Below are experts of layer 6 (counted from 0) of a mixture-of-experts language model. Rows are named router (the router's row for the expert), gate (a neuron's input weights, with its number), up (a neuron's input weights, with its number), down (a neuron's output weights, with its number) and show model dimensions 0-95. Each number is 500 + 50 x the weight over its row's rms, rounded and kept within 0 to 999. Numbers have three digits each.
Before each expert's rows: "comes before" lists some tokens at least twice as common just after its tokens as in all text; "comes after" lists some tokens at least twice as common just before its tokens as in all text. This comes from a sample of Wikipedia text that the model never trained on. Tokens count by the router's weight.

# expert 1
comes before: " |", ".", "0", ",", "–", "5"
comes after: "1", "2", " ", "3", "0", "4"
router:437460534533444497594509489421491544473540547450430450517496596474548554554456472572491488393468524547471527482509489447545521540525481407429471539585503400483453498505543568527567484518509429485438470415555533413434565537484454485553408415439438546598543445516570518462525505528442481461
gate2:439430469511554446537508479581560513477510580443443511530548516494527465460514573477435561506548496407509409537434413561507444530532525507501434525551462407484460531568534511568494557526410476539480522514514553393467526489464515503587581478484497591527440456470531504350562450523549579535
up2:472534502398481477654466508546536577472648542454511472439532548526453570488516488494507549565480467586452448519584491452473489491517541514493537484570457406483414507575460494543610409523519433580535454535574450485502465502481550480449521543526448489603477504431464500482532440522534514506
down2:551542527563512499536573442441443497442433535503529459495500513564517587462519513463554496394427514580494449387548506484501527460514536564528520472436459470495478449415474437599525521459468555511561573565563556573514489512439583444440530506544524496564478544541615449514502480404554576571
gate3:420449575463412500512579521451475451527532445586522467543605516466534496564537468542562637468539528468582490477489550491581492439442529507465449468604506389516495416530466579427522475479506478474494472504425481485507443375458490524578438539502428454517548575490442496474516534505487513459
up3:478561440437460499516450502455506454467520505493395539574498456508542598489614498459457546571528536457531486510441374473546533506561519512487583492514447434495496489467405548484506448479465477580395452482542380544515442437505499473521563566492509552465465438447477431471478506356444477499
down3:477504493454532494561510496535530482550487519464494461544528516489631512487588481366503484506572531462478497444505414453434527483544577595494455402555562465503483520497539522513494528587478538533447473506568533473491489399552561521453601522536519558575439531497543597575473399435596454528
gate4:466470422578436495581502493446445508435551505464522465525530499551489452537556511527566493504458528568484491488549541432525534550522469539529561398480436499451371528554450522465464429437556415450531469498567549472461590465520473491419471509490493589612485393551490494508403543548542534595
up4:550489524504547449454506485598480609593477488593562552435435503473541559482495483456371573505484548526520530453504392465476459456520508523505461551483484498511559499475379527498516458484446453462469568518474497565534446460531616536531500491552473512417482556468527327498514453502547477550
down4:486427441540559535496481463484403444439463430581406445477505615584447397500499540482474537489514461540447504504483512469484455445454470524524484454498531492521394517525598526481471475492550542526524464523492503514416523579501448447489589433586372474553455547543537405531479477514455555411

# expert 19
comes before: "0", "%", " km", "5", ":", "4"
comes after: ".", "1", "0", "3", "2", "5"
router:461480548500471493634496515437512541445533538474387453517437509454538502542461473545424453455442506543458533486543495466472504538570423498477460545546480442459458489550458554547555451554502470448473441428500500411413599521425454496526407437461477628578537405492537535433547532543459462489
gate2:403450531561581532540540470443403490524501495465474625500504515617490473458496406469431598449389451534493479436537507513521543536537585415510523535530534462574528470492398458556543475509498576465554470497458535439453446484502483434543491459505531524534470532467574481536531422585459464564
up2:563466543428416567558444524473359489495504511457471456552497465531490487427494538450545454516516441475549534590520531548521534475553437450562499501413422477452503540543463544457434548422593556528570469514572583469485453502425487483539518392531486564454534448446580560539502432412518503498
down2:480523452482512640442532492585502527451422478519641573426570530582396418519577482578441556451515549491507404505594486462537593528532426460555553483416516532484523497503471493509461511423540460547477548484507524501451506425524453474497504529553479496501475476590571454498435488521502517520
gate3:508518637540470594476453519478459410584555487548426508472547458509499460462575446508397495445534456551418492533459553456482638464481450474431452608503533536491547522458431430515609497587515527520435507520544499449509534528468470465507475482536525564554522496524487512543431520431436469432
up3:484562486585543503402452389467493496460618404549380522546503460550432481458531439421522470533457476498520497539519439492647546477515482485522486604548521476470541534481498491467523471458442521466467534453517569449468543530543461498423468477498589586567488543460592587529493489466534525481
down3:449544405404591401445484461540503469499493589509522393492401611486442460532441459470451493452493534472397532437544413509513547533467466439495528543468493538591531507483452492437472486459546516484463489521479582450427465496466467574496572508516525495510443510515458567523414493540551600575
gate4:401528517527475513585561519425535508529552538455511401506468506462532513545577495565364426552516455527485497542539543459571568452537587520481547524511452418471452529462431439482559619590438444464467518568533502477535489500394505533481470484482523570547501589460435565485457498549524445534
up4:426515483439492453507556410508515474475522479425450418469517575520531489467463548480509519519480499594499535484508503512523454393468611565503404457518476450523411500393557388460526548496473417546496490504566505554470536598408513550538547473478480464532507549449553629588509465562448512513
down4:505558569566443472431605441416474529502451599492516458525571493528535437423589505471472481431497451498534433529464516452591494461556528481504582457595440509449511456537463502450534511489492466484516535492452482531495518497419537505391516432467478416605537436547537497610413460479522463570

# expert 23
comes before: " |", " |\n", "0", "1", "9", "3"
comes after: " ", " |", ";", "1", ".", " ("
router:446485525538428513527515503454487514456589523471455430526452528476550551520466485550484479426440539523396537462525431480544493579556435451457481570533583429422477479524542596601507469539509410462458470462544545443411590516440476543532473463454433538589546473558508566462528522538433459400
gate2:417409472495450430473481451518519475511563470506527475491467529494535496503502473569537473467465536495442508549404526532530458506486507407475567535488550465498445525435464571567463573540488618551510430475425359444505582534388420521483537565484489399454604497466473574415475512476501541497
up2:448493411472396474442551536463553527514502452515508446507557547450484479605481532495527430477458569591546532480460452577438434501528493505564535533438469485515535581516522572459427575554486496406555536541571480501480500460507499525550556523441485552485469424409435564432484420397415463437
down2:453542481511475465528573489501491431644476503491554485569490486498519479469427441512534468427413482443474502542492562494568497495530457575559579493464537514498489522486473499456578536469537513564513476500502534531538405362487598471542561475652478474419491525456434572489524546481448376472
gate3:514541555482453599422531518571538538518613488478448509485547451557544528535463480508520616498593526496452483493615575517524470434537476518569570424529501525551503543562526438542487465645423567492559428536571464482541540565469447529561484499489532519432455526565443467507533533466548482442
up3:498530559449512402515562550530528474491392574530368589574580497464458498509488495572499363504506486525514494514474402473472548484464462529531489461573520583539586524528517471527495464462619417476503560471509549484520559568538618432509492445482517554430497458538479473434508514495462532543
down3:404487469591575525569449508546457477563474437447476496466486462437440509472486457486453488432586432477474568441601530489442572496417526480468510478600488433507489490532451544566418517528482409471470520441495461500450596494506515590512550533471505514590393554565544572544443554456478543527
gate4:422495476495426506455538598457457557499574513399597497449477544552493516494529502520492519457522501360472479445504556505604438487489517470529545487593478523464572482527574541517455571468406516484491458513506453482405394450476545470465590455489536492533596404536567504564564479490494514432
up4:487533462470492507546436466464534437494486578517509564457572395466558578525430504465561532507504533488439541502485508576385456450523491520380563494539496501568507510521469495460450481477519474434485495514559469430429463458574468518479596518547418438510535479472540548621545553602441457380
down4:544413536561602543518593528484503422491519542615390522377529557432514568541545520498451443552476525509563435550457498450489472459482514451466487494506397483560537509482475449431508483525510644516485531466537544480583520486529427541450368517460485530522538550521490529574494500481530480530